config = dict(
    d_model=384,
    balance_bias=False,
    router_bias=True,
    init_std_router=0.0234,
    norm='layernorm',
    batch_tokens=131072,
    seq_len=1024,
    dataset='wikipedia_en',
)
Below are experts of layer 8 (counted from 0) of a mixture-of-experts language model. Rows are named router (the router's row for the expert), up (a neuron's input weights, with its number), down (a neuron's output weights, with its number) and show model dimensions 192-287. Each number is 128 + 32 x the weight over its row's rms, rounded and kept within 0 to 255. Numbers have three digits each.
After each expert's rows: a language model's description of what the expert responds to. This comes from a sample of Wikipedia text that the model never trained on.

# expert 5
router:145120129102149123114048082131104143147091094173132137188065087096139163155180128143139140152115087165166147141140077085148146133127085159077103102132076091139090162180138193185123086116116177163126133122146147167106071182148097144062087111124094105134189110131106127165051137081051147098
up1:181143139173094159137134150104158149160130096141119104118128069114145117119109085133160156102120094143131163095185115182184083095130152143184161144114080104141118172181067166225128091138150150110132062044145181108119115109132124082145093102152095112117158152078167118116108090117129152099
down1:092201112121111072166097139117108147075128039178098106089121138138144120102107109101151172054181115163116128118101093124156125175122137121154178111129118068097193159164143135167166122164122156090103093129066116133125128101117105075072120128139130105082151142140143181094153147103138115085
up2:179097148129129127071106184140152166153080159166102127095079126100090093117101177134115184146122100136076149104177103109132084151121137121089143117138157133131111169189155126122150157115163092135119159095097166132155160172165134184066091111193142121115116129098161163174136198135141093122
down2:080098130166113143166205107067167146123142117167174080075138106109107115079070102146120139162060200191095105150108131185125109052112109122151147157153129174173149135132099113130092124163150133103147122200145133136171134151117143114158220096092079069085054125098142126170156127135147130115
up3:074112127144205133118110130131177124095159144147134138104131101129122134090082090081136128078175130175078086145091140170143145119141137169122103147076138177173172130170177174130129184129092098143166203099146099146131102094093097123078132091115144085120168176113058127130119180092093113113
down3:102113138139225142132127131165114150128151127105141099165089097129093127106055146135119114126116138182082100089134137174194149159159147124161128106182157112094095126163080079164140132065142080148122131104120103111112158160154105118200121071140149086054130123083160163085144133089093138103
up4:144125126125137094161079145115140112147096151151136119123044127125134127163118166136164035181166084141140138126169116110110138174153111106151133152122188101175082232132128098133116132123122100045163155134135074140068098160123096121158104161133166123136158147111111135153134122095112098164
down4:102145121139161182145113110128097166089075090015156112126146109154132138166135163065122152129114125112124160104153106116085061087094134120125127145130080106102138125115151089152082164167134093114129122136141079124109147095150093091140120101121089115128125134128101162131078180115061135093
up5:109106090113145120165148118193078126164089048132104165125126130158144152165190154156133139126132109102190156105098142165162193146104097126132119171061168131151099177133148115138056157195110145144122132072151135127175130100126110119130127122200152148120079133096147127204133100045164091107
down5:095101050090185167097138171114126122094133153100204078129153099146098160146086060124135059170132104151144024172139116116214105098181072092103147107133116148122096113183099049077136099093134100134112185092138160121107144161140083141164128151157135144074148164088139112126079140116091086091
up6:148112164141157110144145087185131117150121173122128108129169111133153152104046151166093120136100159166094128160108138071157142201085098158130151075163131148107112089155114156137157107153103160107082125171098170193126064163207107163065112131103114098145137169127111103134108083118155151101
down6:085100102145109137076136097134072095115105136154186101107166112050140112090117142126142120103087081152090193134165172144125139040058195142139141139170129116127149138135127078110099201115117097136065112144139143130199096129062132123158132083087133128175115114176189118140106147161160111146
up7:092114091156071112178142094105187124166135126071126149144114096100107084107108112139139150146118117152167138136146138177140145167115136050216176142157185085132155122146100114135150121099125153166195107136113188123089146095080054116072105095151121143113130201121092145115115113191071121139
down7:097094089169151080109144178154118153163212149146100090096106194111176132173074137092090144148127145163155157126089155144092136122118168134159122082153148116096106102106104136073154094129144158162176105122138108150160124138145124141119167161154077120139114156125131207122140152110126135116
up8:140149178124114124111124075131127140122138146116079144008086070134114186063180137090142131068048098138134152140104145108136178143135114166128114075110148098161123147165135115071149150159160113149153099121094115130143107197179141093176164078086106106116217089146146130123113140145126159135
down8:111108113122062119139159118100169140160132103060150097115149181134159137120098169171081158160159141085154111106117194142133211117086163107135173166121172127139093151125105104164142129136140160137065130163061127143128115101189150155113200091113146111145153114161142104170127152162101147121
up9:142108163115151190119102089142102123084069047087161155154136107084127175168094169104125087145109115174138154117117143221095134107092130090138094170148138053153079063176137148146125136131082151151131156141104095138160107151190126137102057128131087141140108098141155136158156158175098173145
down9:126124172105145171127109100078159121132162145091112145164108124084123089150137124102145089141084114151109091117131143184105140061126172111105096110131162035133127149153126139115094121148088165074074142109209139130106135113121158136124080181068166125148166158132117060040156150089129154122
up10:108098083114118144081081107075158123154105124201091183139097086103107111102142135148082119156123128127092140127025112070143080105109145103146108130144106148103132140187135114143129141101091087095083122177159077140125098120129148112091083113119189126150129062143152115138087122101102143118
down10:190146142171091086135116148107147123106203093108107124098133204150066172081096154107143153094088121158104122130071120108158167063137170134164117143130111157145198101163160141138109113104121064152141114196086171126204153113121243153177101150125099167181124210115111136086065135102134119122
up11:111114151117124157160088119111139087223116113163122100134128109115108098121122170170145139099091120074053187120131101127150113106165130106115085202147142092146099114141186196155136147141076162164090132067117152164135090129099138105123126125085133100105105102122187149193170160101122072104
down11:070118163126094098134116178133151156156103200120128138094146171206132144075081101130168112142125068140158101182065135170119127166103095126142131131144160129130095044125169111119147127077088104178193153158153103136158117122121170086153117161138154141138168096127103124092188112125161141098
Past participles and verb forms after was/were/is/be, plus nouns like project, such as built, used, released, found.

# expert 2
router:128101099099153137159120098140180163155175190106173142135092133147088114195116181060154129085087125087109151130167137155190162173148120121129095156122112160147096132139097153141150106129135109119129079109120119102126132200107119185137096083118103134154190079083100126123103063141123157096
up1:166103129136142151106089100112154125199111086138186132201143097129128136147083099177158163155119130111112158208108115139118163131110105134145147130102076169172126178132182159072062108118176123105166120093141110129126151098172110118084138082078103144207131138102107139116158098155122164077
down1:101134190128157101104153106085088084152163105115134138083126107119114156143194062169147101130123144141126131152097151091099117112126117155119170117108143099124126131081082148129138083108121180172133153102178137123090139151123085094121149125085129134135100153127142139070152164115167099140
up2:159143129096131118166103168075097134121169076063125097123166122097097141091115083099123115109108156150110151167155105150171137102101148120169117138078150150118130148098151109117134190132208143084113106139104122209134147023090113103145094147149108128113142077093126085134096130142138155146
down2:129131114121140157131161106080158171140137130131179073109122136155160088125094144102109092127100137129064183088132198169131220121108127104106217125116135113144091166120097162054152100118125142087039154093224143155154135137188113150149150173118107172071160088156146145164159159151093090120
up3:099164120053148138145150148096118084084195122136193156192114078156075127128106101111133148102118158189153109096136166140211129175111167136071169164119086133123114132139189095069078107131157161145148113105121130069120113109134196132144146101080097206122129141101128104130140149189149185172
down3:152153140112177093075134146165117152146180141157154123120140183133082095124179170104068110060146106112086094205091158095142057129042162065147119134146096160149087153140049151135146175115107069190214076153191137118123210134077109142110170171153122085143095156153137174092112101125089138139
up4:098123143109159095132047088125114132123085143149114140120103100155089160167096124206158108098143087065142164145138099101133162156116160129140081118177148085096153122131166124144137175142107059118193124153074109147052148104089111157157143124115116115148061162140183209076065184091106196168
down4:137157153163148128121113115100141116101120118138149097115156068122101115139116186161105139096084154135096143137122134042110109152108173144163126132124139126132155112077161089130102155115137113109133165246118128137147067166112097110131153098113139060072143106106137150169098173130081155080
up5:140140112124121149139142157100156102144115186165110151136076127152086166154114121152107185136087107110123097107076126138155146112134130218124071114117180129095076102162056193084140105110139137170220177148089112134166134124170162085127129121087116162148121057163063116185078148140142114136
down5:125115140089154159109089137076136151118169143102098079093128113131122138153122146129118128146116116103174106179181098105111148170125084067125104086127137149121108100168170122178131132102165139172149140114154122140108180097117125136155177138137176139088140137098142075168152129160114172050
up6:135109114105194195133103102140113098103117098112166155068152168145102122134178189156173174107120105183105165104114111100120218148141068137126179122154167139138109142124119146090142096155119114129119193085124169104080136135083095105146080095129120125143116100129143121104142147115130083084
down6:083125160115103084140136117121118108097135137180154171139108203110153163162121113153112110131175146074186103130154173129117114136129137156072139168161148148136127149149158131123138163158138093124124099132135091154163140127159166175133110153183121142153138115148145157112084195114113129163
up7:117183180128183172119185173088132120167189198123175099125123169127139121141204122175172160056152150097153090149107109130153100122104134106113106122100202130174128127137151118097174130078138136120101162108133112129117106116181117217127171131140100157102134166127154093145128153066156146159
down7:160151126154152104084171094162076108100097137102119118121062155134129132156118137120103157132111111130103118105158138103160054150096125093128145149062132142136080107097105042119101125158083122165125142087116072129092113104114102129095079158138149100076110159137175119151087146135114127101
up8:104142166107135131166109170121081117122156135145170085174094140111145170074080104119112165105168153131154117109210165136171151163092092111202147158144135164082069166139162116113146165133181130141083126131140138090125106164106139115167126114083146122126102128009142123064116119150147114092
down8:076113103124102068147099143158110162092149147104129104092095163130130128154149103154139116101191212097145142106072168131111124142147121091166166155103089132047091135032130091128102071132121129184132107143108095202129154058153122112146160128118134073179137049131096090130119117157213114092
up9:112137084148165130118175131159154072149113065126144107124099115164156159142108106174171194147140186137103129096144120116046126061127147132146094154108076175101183107166132101100135140176155084142170092165137192145129143149074103136189126073089123149087177141146127134091119141146118171131
down9:126195180108096118165126150139119141083107112134170127170021149113124135116136142124072086113171095161076179091091124166135154171140162136094134170151133103112115129088148118174110129146141150076091130111125091148167126126177134080002126156140173136115149110140138115158161140098082155095
up10:174177161086157164147076136062147147120138117111174138085140187102151125155083136102116127089133042128102100100111132098162050067206136169134123110091141121121156132122131141163076077101117142160135117147122114205183139157158117115142105141156098125135125129143070106139150135097109133066
down10:137068158141135181129127092143060129170124147050217145174152119094099127130154083117142139137096146168179037129135138153115107130149135163098142101116142152087170097142131060124155143145106101120145139028092124106106146145129088138097117064098107120184141165144209191051115126149166139125
up11:131075129134153091179060124135026127175141148178208148074126091105130153124124076152140133124126057180093203138176182133168131158128169186109152126123130111153144088192121149157143108115150109202204153123097104076167070133140059152109092120132137132123110114124052152117105133113125134110
down11:160174154107164154111145110134158107097117119132129119155139117151145111100162141111085153146076123141151172104097132133186106165071112127186143113169130110108150121120212133105111148175161096156076141132067128111069122089195142151073151111118166173156102125146093163097154124082151138173
Line breaks and list dashes in infoboxes, tables and article starts, especially before a new title line, like GNIS or UTC lines.

# expert 3
router:128130116094146108177104130155042171091069090123098145132123171165115141120139098122154155133149147124078107144113109182139144108147133183153170137098111113160114140129118143104142097105124147082121189123078075061133128100165113147139154175138116086144087100100137169116153075057139122093
up1:160093115141191129176120162038162190126123131073123115099121112066107106129158128120163146137178116200097122157081098135166103139160170172141148152134096123165119127132174141147120112131092119114176102135143083126008147180175041046133114112150122135121112105158090102130124132103131164134
down1:155113154159099109091104162106150131087150149159111186110106105113098165130167123160169113132157147121128075106106168162145114091121119168132118140155175113105126123133102157130130116149131062113117069120113130089068174129035159130098163109082112173146120100094107119064126131142079125128
up2:119120114127087115132061122139143130148125102176126105135154149125170226164131088107112124105135141163119079157095126109175112145068086116121152153113071105107159179127135167117145115144064155138098145122106109129123110134035148071160106083149084147089234129123070162126087168070115106130
down2:134163112140085108126096173144086143142108120057166134200089107075100147103116130117179126124152054129153083071120170129112131152134130136116116148083140119117166076159126126135073113139131179161089119109131197141105117159154177111132130117081127119063086097135123155144056130094116106212
up3:130209079191112088152223102090136164116078138195091084152144038118083195152191135079110178100107139102112160143142096099168104120119127139149122119194132110092138142142123121123155121076167154135104111094114065135088099121132092079114124138135103117134135138094202125112179151103135111139
down3:164156130173126094130131199065133128155117149184065120131099150103101158151170182137070142133127165106140167077136140139113088110131106172124148095105168144123092149169145170094110119160131135118187162088177119085183117146094123101081131115117139108113090158082182127088110197176186121080
up4:140141203165158133153124170173162098182138154099159090112090140173158131120098149132142114185144185196120115120154102118115142109116113136078106145112080098082150130139117090122148127086116158149106044166099133114082134084195105068108158122115176098099142160094152090140097111099129140075
down4:159118154153190113157104127148161108143188148172158160075158060100139143071144094126169160144144086110205169105107120094102173126116111136138144141164172100158151147159148139162168151120049086146112131082149151148104104147126104128044148163082159162142120090170141125098075174105129148110
up5:084148145117172131094095143138112114163149148124097148139154143155114100091142073147163161020150118102097124094123143098151181151085180157117130122071107154124122142075132137144108169139160130124167128099096091092124143104104141068146129106093135082162134161143116135102147072145126128136
down5:110143189148131080103107145168048166175174132153170086138078131144132137122139139118137180153130147130163109104124160174123107099113140104121162133134156134131158098107120133147114129161154142103128168143147078122151139128095156115103089108172101109084131173136172126158138078097186170091
up6:087097137108095093072105125139060154115135112097115155134120119103104122198160112131086149133106119165086162146074149104139159141145050053175067110144173154092114139103154099138145120127145108112105098084147105124105071171131142115080090151069128144168157056167139120131151115092140163120
down6:073090120116088156131130170118095168123141125130125160060110111174167133043123137121127147083126098143078087144073085133104139073158132153077145154137074184123160175169103159115067125117144151142115111147078155165131135155083138084145177137182135161078129126168117119159138143157158126118
up7:148178153127150052139082106126084107110139126105131071122079194114127076068131140068163171135095100115144176104129105160130125080091152089143116114136119104176121119100103071123115120110160142162115152139167115091121118083094111122202178147087120154045127096152149051170053097115080105134
down7:115148128202117090107077167152136109110102194132121118122160132115100145047087173105108117182117145156110114134169130146086078183126175100099105092118101123142107146162122115153108122161095109170164200160111113141121128154116064066077073086122131159136086133122159127110083141154163145101
up8:136130122146122152064148109112143169086137126121118149118141119137121174174125201133122166130139138093099095160119121158131177083110087141235084103148120121088103119111119129079144106121086135106131119117122164103193117149128136144156086117147149114062104103096255147233156116129141110127
down8:131135054131140137158094144151153110141101124090072155116141175106136096128160186138081151163116060091084160133136147066094144130080140161154073134174127124123121126138121152137133134074117081140174173199096148082168140135087122133081111078126110110134153170134099171105129143133111181156
up9:125164122139100117116158104128066106132141112172103189085084116127176135144115144107103096132137061110108191101194122144089125175189089147127117116123156093165116102132114087073121095099153139137104196181129108127156161146162121118133114097112086100087113135103161054082103143082131157128
down9:098128112151105149143106113134139155086193122175104134189147098109095150135129160135193114214100110123125108108062041085123134132054093081154105150127087167141165137088220069141150134149094106120095099115156120127176100214135140111125096089125164179126134182102111123178100099140116103119
up10:049182105122171101059128097116167090077113094142114131142111113144044145158078148193137133119140165107112147091132131161174162126149133114123194159171122165108058104084114143134123122136122110138106149151166107119123169087139132144116120121106101130056115165138089164141174123141150098129
down10:116167164057142168142125115120121133119151145034155097150157206077122097090147166080119147159122155138147062210102108140096095185147109111142067109160148150092122116101099097075088096109154115122157152059090177169151113124122118076112162101093114123159169129119122121144121130159124207121
up11:212156184169141145195174153135108097149166123139164103102134120134126167092175138061113093113067177153122130099138107159111186100168133111070152108152095102104135109097091162084109147102160157122213185095163137151142123159164159113187103119137134078122145119139096160159155068112184118154
down11:159105141123101080089176134149196137172127155168110090100147089140132146148097130101126079126157174109120101133165103102187131149194134129108136126184109115077164123138105170115127075177110146111094102101154174127160166198108108121140134145109127147132111128199153159115109080074077101112
Short consonant-vowel pieces inside rare names and taxonomic terms, such as Cha-t-tanooga, Pe-te, Ch-ry-somelidae.

# expert 7
router:138062114131142142197093093108122142115109075200140153146114036199129164114149133064136231109111126147102113139115110172122137145116142137113129083137095113154149109125077185156127138141117127106106089114112087094080154142097125125133109175132140163109127086119181102118115122109106122073
up1:156158172099177108120111198131082102088066106176131059144130171124161140117137104169091149068155152100100075172147099106103145128106120141082139153183099152181137040173167158099119107140147133111120167128180099173129114132152158125073152131120110135181144156133114124154114162095130133103
down1:177148153138051084163099101126118085126145127140101111095117148103092152180120138134160136137164107151136151101082115122073104120128096149149119129055154161154117134190131191133127094106123129175108071115066087097131036133108125145112185192131145195119159139155204154082141112143157106163
up2:115124097101135165126169167071135090148092138125123123076154095078082171119125107195092135124141152164135073134155105151129153147161112124141107168109193106125137161128094171181067158110148167066157166112106109071128128166060137167075146155107131097139180089108146115157158155123156148153
down2:142160106152135145088106111209094167110092120127074170144138111101116148138178169143109109121137153102181130119124092169081158163102122139139072132078159133130122143087158111142057082160117095136134087119118069044155165124156075123218108107214114029138114097146100123146202147183109113141
up3:134021145084113154175123139092092127150186118121197111168054134132109107135106110156128146124089142113146093092057110107108144166145106115065146130087166109103125127108175126138098098110094087117140195147118110089082157094150081076090104095140101148175145141107140062117165105099091124104
down3:185105122099130157108142143147136139145207093102122145108125125127125147115087090083104167103117095135127134117128138163152140159139189128148084155084134120119171090163146112091181102152144142183043118152102126145146119094170110114197177141158212105125147116170144179093104137163163123155
up4:149076149077082188134072096094135107143112101069150094068145139120135102136101113104122119106162143163091106146184095069147142156067188126075105131145145188132085124157126167138073166143116126168129131090162098108081180060121071117115096121152120106176196099093100125153118135162146150065
down4:173121197117074131134132119115156095160105112185148123122140108115201134153149111092114151114158132119156168155103149160108121148180155110143141126109109111172162139143127082164172212118113170150109179085144026112058143206179162139170143101148132132148129084100110144142156190161119149121
up5:138128140136137191082116130085154119154074147189132147115127120160144083195168129115109137112184141142180097100114177135125052143167124131103148100153114121081162075099113130179122130165121121132118117092098111142079115101110082140075158092155129127048135150103140167123144130109156081109
down5:143148101148144117119153154140138105155157126123130106115151165086094153083104128151072152075110181154113147157126112090106148090139126099148126110110104121145195131181142133068140128093146140110127113123122140098102104115119119202171142133132119123130178119120055184125126158160178168125
up6:108127094138114162169097114185082132100146105116076164155103144164104124180106123188117178121122132143138079156147122220142201195131169135114137132175090122091114156099098148135106175135094124107157110111124142067112146106099138133158169129134114094150115146104102152119122078159137142111
down6:079185155122152208120125169152094083128114176124156120089119119115122064089185164129136098112083129139130130138086116120163131083181164059140131157125160097116116114086163123085173159156136100090165093192076143092136145141147084070097138123126158093129126154130111093156124163122122114061
up7:171091110181151129152115121098150099138090092145094125132135182105149129046121126076154136153216192112124109127072115151195107143167143133060126078148126064143103141104115085168097120012142173125075174081078123171101154117126124178145108119039135123138137143076101145106118140109122115143
down7:076103164133124122132150130090183141156137173113088153140164137197174100130160122148155047111131156105144179120131111098177086193178144141165183138085169088138131102096171104135119142120112046062174085138063149115120103075092111204153140107124075169105116154202168090126174111112127095108
up8:152135069121179128191178148125120116071167091169162085185074201125171138201147092142154129102105118165124116123119141156143108083169119152159138117194107133125073133099151115145084133121126173082130130174177134097120121109186131088134137147110112141126136115123155192086129156124141121121
down8:067139131156106140129141169116129185111070109180095186166035093150158127155116178154182159132067146109084130144147146111121150132129104163123133128137159159189121073151099107139165121107108150154151065198128093209137078148150215120144138158110132101109130169138067133145143167156122128165
up9:124139141102116199151090166086147140093137129146115155088119098097116115182180083134089123102086175140126154104111107150089109134119154151073086115185095119105125157137165155117192150148131143117110166134134120125158146130140084103146124130118097086162150188144104197081153165104147095126
down9:130127059078176110150075135152129157123092119166153107110084094175133171102110075135143095123093138129151154182084142110075134100096150178125128134130100096101132113144108071106119039153121144141130145136111123171070134108120151150099100130064147063172091131130088128153174184069116171144
up10:184114129159102106118113134110070121114153071112142128134057092129090141109118117122132084137131125119148100173056094144168113124158162164148140083131127140137175132139154114066107116157223107164104141074143080025143143144180143135123089149133138146137172118102180135166104127115167154235
down10:198178127121147097123129154099150179132130141077177151178091162059150116078189120100095129178084123094157099140150119144068115090092152099126112074145161140170113153163153143130069090135110178123158098097139171117111111103167104092143147182134110080107116143187142118137116143094140173121
up11:109081065110088131169172120150117153149144162143066161158155143149122099075166148127146204159128120105093179122138106132101182127130162110075148165124143118108138117107144163162127090046087165148110091113109124111107114176142098124124117139163095115169084114139150097050162081143149136172
down11:080127129117099149157089159138177181114135124143073124108097134110108113129156119127186108156143124132172102174121113140119088130101102127134125147110094233132133106118123113132127132169118075082108115132090115101145080144176083176176146054162105101090130140156100095165063095129136112053
Periods, closing parentheses, colons, and == heading markers ending sentences, fields, infobox entries, such as Fate:, (Gls), History ==.

# expert 1
router:111160131158136123143108135068172108197096152133137095138096092181077125165167058122122163095094130162140107124074124131186122138188142136095132202162080124094132095149112115160138107115154146115101219121086170147128134130103158127099122144147101157125174112160138101101092065057056108167
up1:163149110147141165152127149191106085139073143117151166167158128139096137137156077083149110116126157136115108140123103068152102056109123140131145140146140085158106119092097165116098107087059157077128177192072139116077057087094161154147127095061151097146101166179185100137162103098152108144
down1:147122176135132103187185110052158125104104069087163116073098112132125166104116179161109135147141125128069116129172105084227129106114065040127123167198120087138149142143144190105179145064120117151131149178142136154110173172133152122160142109099137096137146135142163168082079063185152198106
up2:200116111120155110130136095082077154176112159119128150142058130176160120131129148156099065110128140091160074145148145092153156137143089034099179126084065121168143098123144175197155129077095156176144143150149061136067079152085104109099172151162171205137165181097124099089097117142129149097
down2:173161151096139149088051114183046119083159069123137112096150144135127141154157189144136141144143081097161165128171157168119135111138126107086096173152070119141110105102168135152134175091156137113115120191120112191145153130106104136097115104108116125172135112127141103147167131175075138152
up3:137141119140134100090123137108149145127082126095158116190091111114118137166108112126076101121117153140097118110122132124152053066182136156145103099169140115082122113063131103157187127140131111184164159102143133137181113107172158145137125119154118119173211120060124210106190143073116142083
down3:181181120168144132178126116085129137130163132128146149151127125076133140148108178151088084123071148145136081111166124157117114097185118175159110183079153127126101069136111119166101172096157125140126104076174157111220109143141143140165161085118138171091116112125116163139146161084139130126
up4:127095104101109093195134139120085115184150087108133142113086116131089107089160149144154105147151114123117142153050149185108178121111071148104115162176091112082165150115145169134119197155147114147126111100170171082129071131107080147114124120165202130138144154159124131130111148111096133161
down4:155057091087089147160130138106112128143110152084178201184143142130113098086132140139118108070117135061126196121157093109134126122046161104124116169101134166076152130155094157160094095125080145089068134103248136149107139173131127104131128158088147187114105111131166195060155163205097146144
up5:117082124161165029134121220127164097046143145129119085176128160121113112159137117122141124127118145161100106168141117123164140153096128133159124136118131178101113105063079106078155128110123110160135107064117114127174165164149076129135091089182121143140078153120114105172088070158113155103
down5:118152158119120124112111144141086102084119064166187115195158118175127145146139103166160113177185097159139114110117125131081146083092111190149088078075057077155117101138141143047171129111089068130114161096157090085098134114165141135135135117146099145116146135100118126128136126115142142118
up6:097185147154136180095105128090247123053112082058139110139135115087151130145134118110138135083181170172093110126143136122157148166111171106097159177128093075120107094147115092140153148188159118128121149105150142099047111194101100128087177119141116160062120103107070143086120066082133095141
down6:146123188128131197119139167124124118164113125077150172167177159042166129107138112134156146159205127191121149127126115137114166109079138174042108114161084053130161195060086146106175145171136182150148093117112118138117150163052155192153090140139104083118121146200154123135163112166080066152
up7:123130170093086108150146157117084191119131162123129142127083156065145149122106131105111150117159157123141112139065120150134109177086128124084145154109107091170134134086153129140112151124076120157138109130139086051133131101090135135111182131198148135129109170149148161175072066080093163109
down7:156107086107124132164125136159142130067153114123117083136096117125142144134162110144121180076107127101128121134113130093163145168127100092106100134143158084134123132134082186153141121082111155103129138121119103103175181111109092133139144095119116236099182169148120128100182105146107181113
up8:118188146131102171090155122124172096129187134079177103141150172115135127167160102089121163070157110167137136131157163184111124137115154120132149117167102122103160032163170097113132177112143148146161091184064076159121141112118149150123112090111115137123144146097162112207106142112140111143
down8:150162123139102090164145125177204155169117154121135214152138115133135110134068174160147144154149142121133176155162089083126155189107119220140151158096103109126115112169124120073170104101191134128150143119142122127090116142160140164101074164187137101120205168083127185076117107160127205085
up9:088102083088143115131118131147195106139177118086095147155150133176159125130170142153107172149079073108112148096075088120097123132098180142158152134146095135122098165201081103172145093181140139143122109121115118089127113099131122127110112153131092159147076104128076127091140115178120120146
down9:126131113110117142148131136148146144102112122083073175131180177096120102143164147198087168093113057063140116086068129117078095129103074124175173120111159154138183135180125125178082156111097112089123119060092111103193152119067169129071166112077098151163137050161131144120145109081137143134
up10:142129070126168116211150163109130072185091119142129122182100087152122124106085147117170103140114161114104196165082094136146188086151149120154163201146162120154129153092135158085101182146114157147069158122133144163073194165116125147136143124118102163075140109141127123014138137100161110149
down10:125109157119147132190108180119163126153112080174119108180160127098151119167085156073114126186090102165132144105145107138072088120130168097126164088146149096159135134074082086147147106140161093126135156122114058119156183113152090091105187136143158113134132188163138167142133113116147163186
up11:147125204120153155143114076187165127146133171106056149138163124110180124129087135121142098177122089127093088101074129094109134060059126098117151101154165140046156182087182219072150145144122129102101121087135051154145148122068098121118180119146161162107118115127082097102134066153116149122
down11:123159182109127108144128166149132091126085148114119087079143143088132173127130151096056119125083074071127101137174156169150120190155131160080119146191119170155163081083145113140095075085144096121130095069123199052147146141106158138134079173123213150126134187134162100101114149093085144119
First token of personal and place names, often split word-initial pieces in tables and lists, such as John, South, New York.

# expert 10
router:132142123151097116199110152130079184146146155127097126109071128073076145105131108168085176118145105113101084090029097104163127171101123097130091132117094102184153130129131197158150106129070142124143145125110076089129096127133128108153173162097133212122115149135201138152084106139072118202
up12:200115128087154120115134183195085153161177149103196119128073143146122060087074121147116103061167128118121143161075134109172151142130127188189155162100133145147105144037105126172197143141084152120143118112123128096120146145164138113157120087137119133157104169155211145143133156186148149119
down12:111163187152101185141141096110123055132112148168134173102172118120166164087075164127101110131147166121142182084086159153151169130157139176067086047142167141098145142107117141178074141143151178126167161153119134103163131116145102052075109087152149170130128126125163196132070139112080108227
up13:114135096134149091140159149187103139086085110180146126121124132154198118129126120146138172124183138125154125208089072135040161116183087060188118114136113103159112165097138120091121124143133134144163172075159122064140141098121106101173136154095119131143112135135177119178122034164174149081
down13:140126098158165085073167119139105086072086181055128153163114152144137158191125188146171155148064136155141120060126111133210081136150152157163155124109114113128119124143055159063126145100148111107138112195137106115115189132094092168138147167165122114142157160156075195176100100152073161147
up14:140074113143099107153172046077128201139111102139100117148096082119116068128164095181082148117166159165197143098095116120096126147117067145150112141110111111143117125120161172104127177143144086153120129169140155147181113156146173079143053147120133202141078088207147131146166109163132129173
down14:129122104123083104147036155139176107118098154113170176122138136149138141156164189124153161144144077121084102124161174131134107121071135123107165131057105151166087148158131124152144134142137096163151092164140146118096106141106147097173178178176145137151141108105122172043174103129155151140
up15:128111092132163125138109164150154121157123066112113165123149128119137207080133120116179172044155147083155178176111109193115108142128073100138145143159140132178195136079099159158129118142153117145104098121058077142131111071065113176146063130111105066130118165114096206099110108144123129144
down15:063118025137087161166138097116110136179109130166144097190113122092151125194110105099086164136158122139104179119191175122148092188131053148109094183134097132120096102152151172085149173092108088171128127149128100120168125127099146172120131109101119116084140136152175150122116110165086131112
up16:105135126120104162139114116057157134097136082106150156133107102107147125184103117132178134126175093075135089123091132170134134111154179131130142103110156129171172080165066121185111137139091169163114123142136159173056146160111168106173152111136092140174102197134118075104151096150124124112
down16:134145080157136127123124136187166085160142132142039133157104142172096151143140124076133144081165162175115057127175114184137206129193095180160141108066144104090147127151156142084146120099200092128110101092130106111116105140074098116139120110129124152140130136147125173128071132095115132128
up17:099147083176095157152112099125124127098146181143114121121128125112124137158150178137052200132122156227133129160155110136140175116139139156096097124174085086175089124144138121161126164061181144060092180104100125102105083099131155150125164071141151094078167110151109108189053060159184105112
down17:164128155072164156091156144116114150130083112119108116134152095153178084104058153098115174152127114157157099131091137146162127166150088107109097096186136156096119141084144102083148090124156095169140155111127090131116172120169168113167105174117071150140159156115122067148152084157144153142
up18:114118202143125142166070185150116195151127176100151158095090138127133076053110105095108145193153122103158134133119091127107121170135153101129116174124137107204156116153159160161061115074065135129170141193062141142100111074130169120102107084138080136090104173136158116102115121117080144180
down18:129072087110112131120137199149110156077177057100144123183079103124123152130129217144080112116115092207143161142149127080130138082088099083115106055107134164133147160165094068123100137121106141053104106137095124148090124147152140177114132145144164101102069099103115138199066178121116075137
up19:110185122153097153109110119084081119091150088078091152103108151147078101147132157224131124136123145118108111116136163112133141145146092130105132133134126119113145162143177147110166115153100097159148167097110143117086066136150088159163147103109182103108138189136173103129128068113099142078
down19:112084119135178118130186108163151106191086193187159120137120128148137144162142077093127134120136146133122114151155152150158125123040104132121149135115081081090137125124084115132154110098217130076131083135132106136133193105127117152109101136190118120170115154099131170095140138134102102069
up20:111119147109111132137088199105184123103157073082120111101185085163106123112184116046129160166115066086141145127108126122124100154081115082125148113107115092101070147117124152181155141110151124133148156076113127163054138176171119120141125141147136112083146113131179141102107144117137074147
down20:161126112046176098117142136156180102122129162172118166095154103090129121151104123159122149139160133221118188113167166065080128133145137171121151117139053111134139182088140121113088122128138110079104119123109097106093087128078071129122136101193147081116159138114148128121110199154162125126
up21:160166097114122125130147143068151109158116195068123122066086050101087117072113085137133168107112133159096122094076063173150173106119111115142102149091148076085156164091165169131203099133092151161139124146144142171150111130115128109136096115146170160109122122069118153101104136129077109118
down21:089153068051157195178127153142068134137133119192134116073096174136098158174103127150127106111125155129123139218121148146155226078154108115178120102132206181177134109117161144119143163073099126069170092141176099137139137112159117158127134128075112080147133194137119153101135127169106077159
up22:110109118113104150084113130143173134109085115115175108124159124095095057071141107130160164110071119177149159155120124112140090125042155105162175106109058096169163145156102147151164072108071104201120113102164067101081119118153097163109135163091171118105147152138111070101061155168115167149
down22:139153083150128196127195145179117077176171100139122105126198171124167133069130124098079118049116118075106050118116143104135113187136071171159160148109123115112180192158142143095122131119112126105145164118169128134139092193147160220105141106125156159141141149186145155125114152121133185125
The suffix s and endings es, ers, ions closing nouns like airports, practices, plus function words as, has, have, they.